config.yaml
activation: "gelu"
balance_loss: 0.00555
n_groups: 4
tie_embeddings: true
lr: 0.00247
Below are experts of layer 10 (counted from 0) of a mixture-of-experts language model. Rows are named router (the router's row for the expert), up (a neuron's input weights, with its number) and show model dimensions 0-255. Each number is 500 + 25 x the weight over its row's rms, rounded and kept within 0 to 999. Numbers have three digits each.
Before each expert's rows: "mostly gets" lists some tokens that are sent to it at least half of the time. This comes from a sample of Wikipedia text that the model never trained on.

# expert 25
mostly gets: "Preceded ", "Succeeded ", "them", "her", "um", "ari"
router:519501541498543525495474443445498487490447520473530504513508474493525469522478538515506517469507499527494511533526524490518471471469467464532493516526479554514471454493466469498521540548532515495526523531500496481481471462547514477508480493517503477472518487463522533510511500495510492484501491511453457524508518480496543517490478492498501472511527463477497494546474459478517479495515485518543517516497537505520509523480506461517499490516490471479549442520485503518489503493525511517493517545483465501515496487483447555522503487507495542505476455441502515489529498486530553538495471546481475528501519521529516492479529468483495511528484566471469466517500516488519494499507515457521515516491526476524513470489497498482511471485478549510525476520483531523461537502504472
up0:507491477492462496558468520511527503391517503538500515527493501477509476496500506524497504554507503519482510502494501473518502478495498498502506499528499519469500499466500500501505473449501488501529464504572572504499453518505502470478537530426498504499509505516500516475496494494499544473503503498521499500560477521506527502511547469470506495481517501471507465497488529523471489483466501525500533506499515476499498499506503509503517493559440422497506504496536441500485502547502497503507496506511467511530502496501500499493502499497509499497504495506449524505499528528526467497497495555480524528499504502534506501498503480465560497520505492498505504498507501499489475455493467510497519496383523505459523496517497495462501499496527495543527493504479497474467429478516499

# expert 42
mostly gets: "ag", "av", "Gl", "An ", "inv", "arg"
router:521486531466519504531462471471529489499483517487512497499509463475502501541453527515469499472497514537450516496548483456494509488502476439522567462532480512474484473491498476497474509523458500505497533513516477500522491498517531479544494493542545454454534467459499526503505505488506480498514494539465514520478489544489549530499472501479520480502538534493486489567485468499502493503496493548525526511506500535443516510473510524493481503505501488477533478528549492521521518502492489553472532550499479516499522486515504520487526501467496477470527460468517517472474527497548520539467486491510486522485513486545479482508529496488498457547487538453480487533484501465499479505539512504515500482472453490516510484477497499484494493482482523500504505515469522511436516513544485
up3:499479493503549516505511500483501506508493505498499479498500491500497500507439531521492467523556446501465488501502520451470521507502500503558495492526502483567484496462481481509506500483515500502509530491500491502498373481499528472496501509518502488495493497515484474491504491516497545505499501489517557580506527502492463491494451499477483488499489499528500484510498491501499490522507500551509546493502515500495573489463495499466474497499510473501503590480529509508457478486503506534493499518442506482484533500551503563443500487521508460582493497504508494495534504493449482503500500487507490499528490537501500528497499490448460496497483565498483499506510493512535525501463498531549505500514492499498489492497497496505514529490501465485513522487519537492527505494471474

# expert 18
mostly gets: "William ", "James ", "X", "Henry ", "Sir ", "|---|---|---|"
router:508472535500539540472491470454500499502464519470504510485491506501511467503482538515510488471518537491441498534515467496557462493466493455508480507521467506523431487459488489536474503510466509529545524535524508499557497461496494474517510510501549508500545502481534513490516505482531481502475520538499466533462463542549526512484487490483524511562540484478463497512503487500500518465474512517493528511510541515470480495492517505511473470516494504468508447484516477496514515516525510515490514496457474526503528489498485524500495530519486479463507446442529489498506528480522505510477480510462435516477494504505522483517510520497488460510469532478495504519534551485554473485502517485506505506496488465520519472481479483484515564500526526549512497485483514530486453506524518
up0:512501506497520501485528474509496544501499507509465515428482498544496500484509498499505496500499498512514523545450461491475500477470506549495539505495497496482474477500416496498462549518508511500494495452516482507505505483492524493554493517532507494488490520493503467507504485490499551480489522571446533498502467506554507544504499479500513515570482489508512501498480479497449498500500506516493499519503514524539506522490497502504504501506511562446501477500491510525524516511501488515497479519488490503506487489495481511491498468506511454469432500517503512509497487492501499515504383497499498500490503498501503509499507500490451496534494506495543483503581497501485505501496510505501516498473529428500500498559545500509500501464510501497462505494559563459495503530556524

# expert 62
mostly gets: "FC ", "near ", "Stadium ", "Stadium", "Hapoel ", "loan"
router:519475518484531488512480489481514507490445563478513507484524506490523498512439517518524484496507534512504532520500485464501487498484486478509520472511488490518456475482451485539478525531502525494544502499512471467547494468508541453499489486492555493460547465451526539514525516454549523492521500522458475533503509493580500568485497474508527520528506459504459488525480502499524453482462468518532495519515482470492495513487486501474495477513476522479531501525524514498524502480518532510495527509501492523523533491500525492487492520509539495480527465472516510480477535511495521492469448543503460540457483510504560463520503489491499477507490527489488477499487517493489483475477547518526517508494521462531501494494461476501525510487510544559511448477481521508480516516516502
up0:478499597501505502532499457524521503499510438514500459500515455503497500499540499538507497504495511522478502499517499499496485495510476501495468529489500555502509501517512500501497479521540496489453501501513475491505517500498526487490434494508537510498499440559526504495501500500496503501503491485477511533501508474471502572494420445496559501498433441496540497501575535519453496510500441490454492496519501508486497513509551476468417448508567500443509505499469506504500510500508517499472521499491503503472498503524513458498502472504537517552504496505494501528502502556499501493527503561504509486503522498494512503494496497499475497493496515483505491503494491495500483472502493500461545498500507488516500500478515500500505502492503493529508489449504529502452538484519506

# expert 51
mostly gets: "Smith ", "Jones ", "Williams ", "Anderson ", "Johnson ", "Raymond "
router:540454492470554482516506493468489489492466538462527528487519472494512482527460506508519508485538548511503538533514494516498491475494477462524531488510469507490472489470470480536496551508455513514530531513509469482550456473519515498521508484530520454478529467480526502482503506499526527465547503531475475550477514491542514494486465476523521502511497461467475495526474508528547460460497485509518508507502539497482503516514496514492495471537465492487559472553533469474520524478528505521490502537490469518517523489517497510483534515527524496483528484477513498481482512509527494511465452502473469540453458515546542501555506453450497480520481513486506490494522525485519504511485523464529515518482484475530527484497500452482523503480514536556509479506482523535494516513495509
up0:509523485463493502466500496504482520502493497485504515500523428485525489514515514521506508509491466551537477519492505539452466489403475491496490502514496515480510495493500466433473474509498505404506516525490514474510486509492505468501506544514515505537499503523503498502500526488509515485499540506491492456501500518505561501497491515504496471463506432524474503587493467491482522520504500502523509481499503492500543534485482507401485486512497474502504501500503499499490499509530500497518510490502505494478497504493500511500531422512484463504517501558499532570521503517493492518500563520471493499476510472491499494536503489483482499499489491444505504529494497458509517499487505501502578521500494502525498440495501500500497498499492500517499498502505513536503492528489422

# expert 61
mostly gets: "″", "km", "UTC", "sq ", "MPC ", "′"
router:535476510470515516519486508474549480511481511488517529479491465477503504510492566536531443510548518496498513508539489500525477492473487450533493508510498509537475472494495491549478519519475538518548526509532498469532480493509527484499504510467514498497501473468526524483501535483515514511515516522486453530504504538500563527462495492504512486474508503468451474554485461491531496479465499500495505483520509508477484486497532505431485497546486502465503475486536482532525513496500549510472520521512480477508490489517489514460557519513545480469528463466563512478510475483509473503470486485500479524502535473473520493494522468472481475512482554499507480513500512524493497480508556501498497480483451474515509425464469479476493532507510524514556476492526496515471508513538496
up0:506495532498517502498490520511560512500504498476500483514500505450505498479471523485588534494574510523515508498547502492520515473492484476505558460500474511496499489489543508568503547502495509500405512501525485502545513518498503507467499499508494524498499490521501490406525509494571502500495534489498503501468520517499500480510509511495504484503496506459433523499503413499509486488431493501500500453492483493501500531509477497494502500503462476500493500500494498494522501503462512487462501494501495483532484529502501524439501501515504515443502453502497525503464524497468501504500482521506497501516492555499580505503496501502507458501504483524498485502501500500499494480479526509479503493497551483505530472486496503498501469492506498500495427504501495501473560501444500

# expert 57
mostly gets: "Avenue ", "Street ", "LV ", "Haleakala ", "Park ", "Chevrolet "
router:530480511477516504502497485453494497526450515493503536466506501470516466492444528508521470498555520502479530531526472484491492506464485488526524526512503509538455489503489484517492530513475517526536504533533495486524447494534522498522498493546519463456526491449511510503505512476521535486504502539472448526473483497553530537486463497519491502499504456470473504530463480497565472457475514520511503508484507498482507517485544536473495454497462522463513505521525477502526524518508496503482506534505476507508537458512521500447540532520491492495542491420513503462511488526505518488455467531451476529483498510506525460523486454472484488521478515515486483490505506485516497474500522492547552543482496472530512468484468478476518501484501528522529477495489507503456496520509507
up0:419504506499493503589499476511467494504480498494504459501474494495539486490502501503499475492572493486444495480509490435495449498501505501498500425496500501470486500504499517531518498542543515487551519495488501509509513483437491493515504527536525498529500500499507505477497454500489500498430502541490507503529505503511530518518475506506504506500498502510487466517500476538486491509560523483535496490528505507488483472501548503451500499548468501531503506505475509506506516496493503518495502514488486536511542501518478526499509516481503480516445502489514500404465505495516533497492518507508499504514504534481466499500499498479452495507498570496572402487508522506506500494497518505516500505431499488503472497504495509502533496505491488500456517496488552518496501493503470

# expert 17
mostly gets: "British ", "American ", "French ", "English ", "European ", "German "
router:535466531502533522529452477470505517510486498480487546455534478484511468503476529496480468463516524541494511484495478507497495454497489470494486509520478532499476474494497489535471502519494500507541512498557495497518486500515525500545506522541503471481513485476511502475511523449514538463531520529475485562468455506553535532469459452539525481521532467509467494512483463533540474476475501526493529497519499508479499530452495527500476449504502497476543490559510529495519525494540556524461522540494469512500511486515474526478528503508491455472519505467502499475490525496508519518473507516481457510463533491528530453512524456487476479494455517461483477521524523466498478483495519473508523509477492467518515474518503498480530502482509524526529491522480540509475509482521486
up0:513486484498501494501480499504558493503499507525500494512521530540495445485463499528533510500493517497448498514499541510484484498505498496495501482477502511476502500516501501502515500500502528508498478498490489505506473454496472510497524499420502495519503500504502500466501500486508516518525505497500502499489528501523512496477407495494502488448465522495505488509451547502478503530507508496473499491495503492481548478479500422502520478532499499434507454474517489477524535497496498529511523495487444491481523554493506562501509501500503496480485498494502497497519500500537512546503488509500510509469500500511459523449569528506502498499513514496446502562577501501492507512464550498494499529489440522499482503504504486394456501503437499502547500504497500537494539493506443

# expert 41
mostly gets: "—; ", "%; ", "–; ", "−", "±", "་"
router:512483536477564494505502484491505514475469536478483527485528498477517478508463521549510481488556509522483498486518468479498483440475475489486495508526448510566464475436450500507476529512484524498518519506521496488557480481522529498506509476486527478491542456487533525508500503455525544499510513500477467528510479522526534496482472469502510487490517481503475489550503491504550467495487511514514507478542515489496514497481490511454508458549476513503525478515522516526524494475541527505494529500467495486520505467517521525485496503531516487479499464498526511479482538538484501498473469514474463526508484509550564430525516453478477474498452540499517489489506512468487489487493526485518499522481505468536518492489442497486509508451507545527514477516506528504466514530523504
up3:531480482499489488496459522503498476479487499501469534500529439502499506508494552513484501500507500492499500499500504502548468499460542433500496500502506500557443497524504500509499503501502530505486510501514498490556487500480502500524469466504493500471498423494496490530499499540491502519426594559501414521504503498499503500498485488504501487500470506507484492487491502500523505500497502500489516501481543499493499501491476543511500459515481502500497502498498504502434460492580501495480513543466489498495459501495502493488505557560445491500475531515530475500500507505494557498499518495483499550506574500500491497488546501439442489498524511482500510501538459500503500502502483499498501540541503489499500500508495500503500517504597503497508503500500498497511473489498522

# expert 20
mostly gets: "\n", "\". ", "). ", "\".", ".\" ", "\n\n"
router:521470498473504502539481500466496535487441524483514504517526489478526481507481576516526490506526510534501526500516459482515508450467447477519513504536437526514439501482506448532458539507491517494514532520513492467542483475524533497494487491506487477456517468464520481499505502477527504524507513538449467530489468509500509509482500493498516487513513469461462480509492473520504464491504458536525515507506518507487489490469513516463487438531463481490514480537535506498527502516547511517479514538487494466521493482512507528455517500498495488491503508473546526467507523545496497508466488504489472546472520493528552485532531508450500481521484550496488480527507542494507489504459502501528503514477496439525535504470491493465511500479525530524508471511501533539484507515549495
up0:515499500490495493517500501511499500498501568500468476501525502382505478521481441411484502502453517499500487492427486446491500526501547490481498482534516498576503484500495475481501515508498501512526477512491432521506566492495533499464501486478501498536537502505498494535502485504507500491497508522496500537499461494500485501501520501508480503506505494536562478478503518501491516503501498445484512503498501500501501492542507503501519500493502469499501480501457568491509509502496493488499498498539500498502501532532500484504498506515500488529499502508517464480489487491503499495492499555504498503431506453504532500499500510505438497489526495500491493497500503444494556497500500506497500605501507498493499502499503481423496508500486500499502502413501498466499496499500539

# expert 21
mostly gets: "his ", "her ", "His ", "Its ", "their ", "studied "
router:535469523488525518494493469485513504514497529486519521504545510488507489500472519534495482429514513514487544531499473481509466489486497462501506503500467528491481493482483476536493513519511521516562504531540471469505452471519533501538476495532527500489513495482536486479514491457511521486517512498468486528461478542522515499476474466537512505533520451503471485505475480519522478452435507535511501511525508488454503516488487528514499437517473507467531480561532500492521528530536504520451500528453475523483520473511506535504520516531511486460514510463528502503488516524536507505488489486449470508453512522552524481525510490487487488501466522482497507521505508492518487513484529441528498511448485455512515498501476467494535531462550498531518493468481546527504499539495474
up0:561517512540471493482497461480531549501503499495526500414559502468509491503500520492530460510518510499470572510500417498472503535491501527500499490496509452554499487433492483555498500524523540500505505503503503500499498500503503464479450508507488557484541501494492488499512516507557525498489508514482498515497408495504500505478440495500483484500501501500500498515500478486560412490471500498527523496511490511496532501500491481478530499526454492498542540492500497508479420500516496499488473500470503468521545507508479500489494486460500500474508511481500504500495504504490518504537500508501500499502495498504500427505511494502452478491508457505499491542504516477505489512505511505514500478478460527528532501449488494500503497500453502520527510496471516505504530534499482

# expert 19
mostly gets: "′", "MPC ", "″", "978", "ISBN ", "260"
router:535457544505522520530496485459503500518490514496517542495493478496514501517455536543517464499508535497476557512498501526499484478471513483513514505512485492502447494503485468537462521524466532512547539524535478480526504484503512481535499486516544495481498491478518508475494521471514519515486514535498475534460506534536549505467480480496510472498508479493439457548447493511527477442447514508475519514512520511492476508488515515460509467513452503461525511479525493499494487512496518499470494521487475481474501462512500493463516537499548479472521455451567539509529479492534490520452476511465485494483532496502546508486517501471490469500495531506462474496557512509516505477506522492522499489484470488516527469478470483468502528487526530502526463483475510545471504509551503
up0:487500497502500512570502501484496524485511496523521544506523534482568531518554498453532495495515495513540573504503498482503448475436501533479502488503456535498550501514499493505488502525501505498495500518499461497524492500510497485482497500461506510444534506501493479505505474546507498486515495483501502526492491561495484502527507502545498497510521422458522489506472486487463505501529493498536495522510507511531510468473523500503498499467498497502500473499453497456500495488507526521481523501507483455528524449515478499490494494501438493505507477508474501500421499494496556500487545498501510488499509498497512467501509499490492507495489510451534508514488503500496503502500560400498502508498498436480512494504503505492517508517543445518495491473501502500494502586555507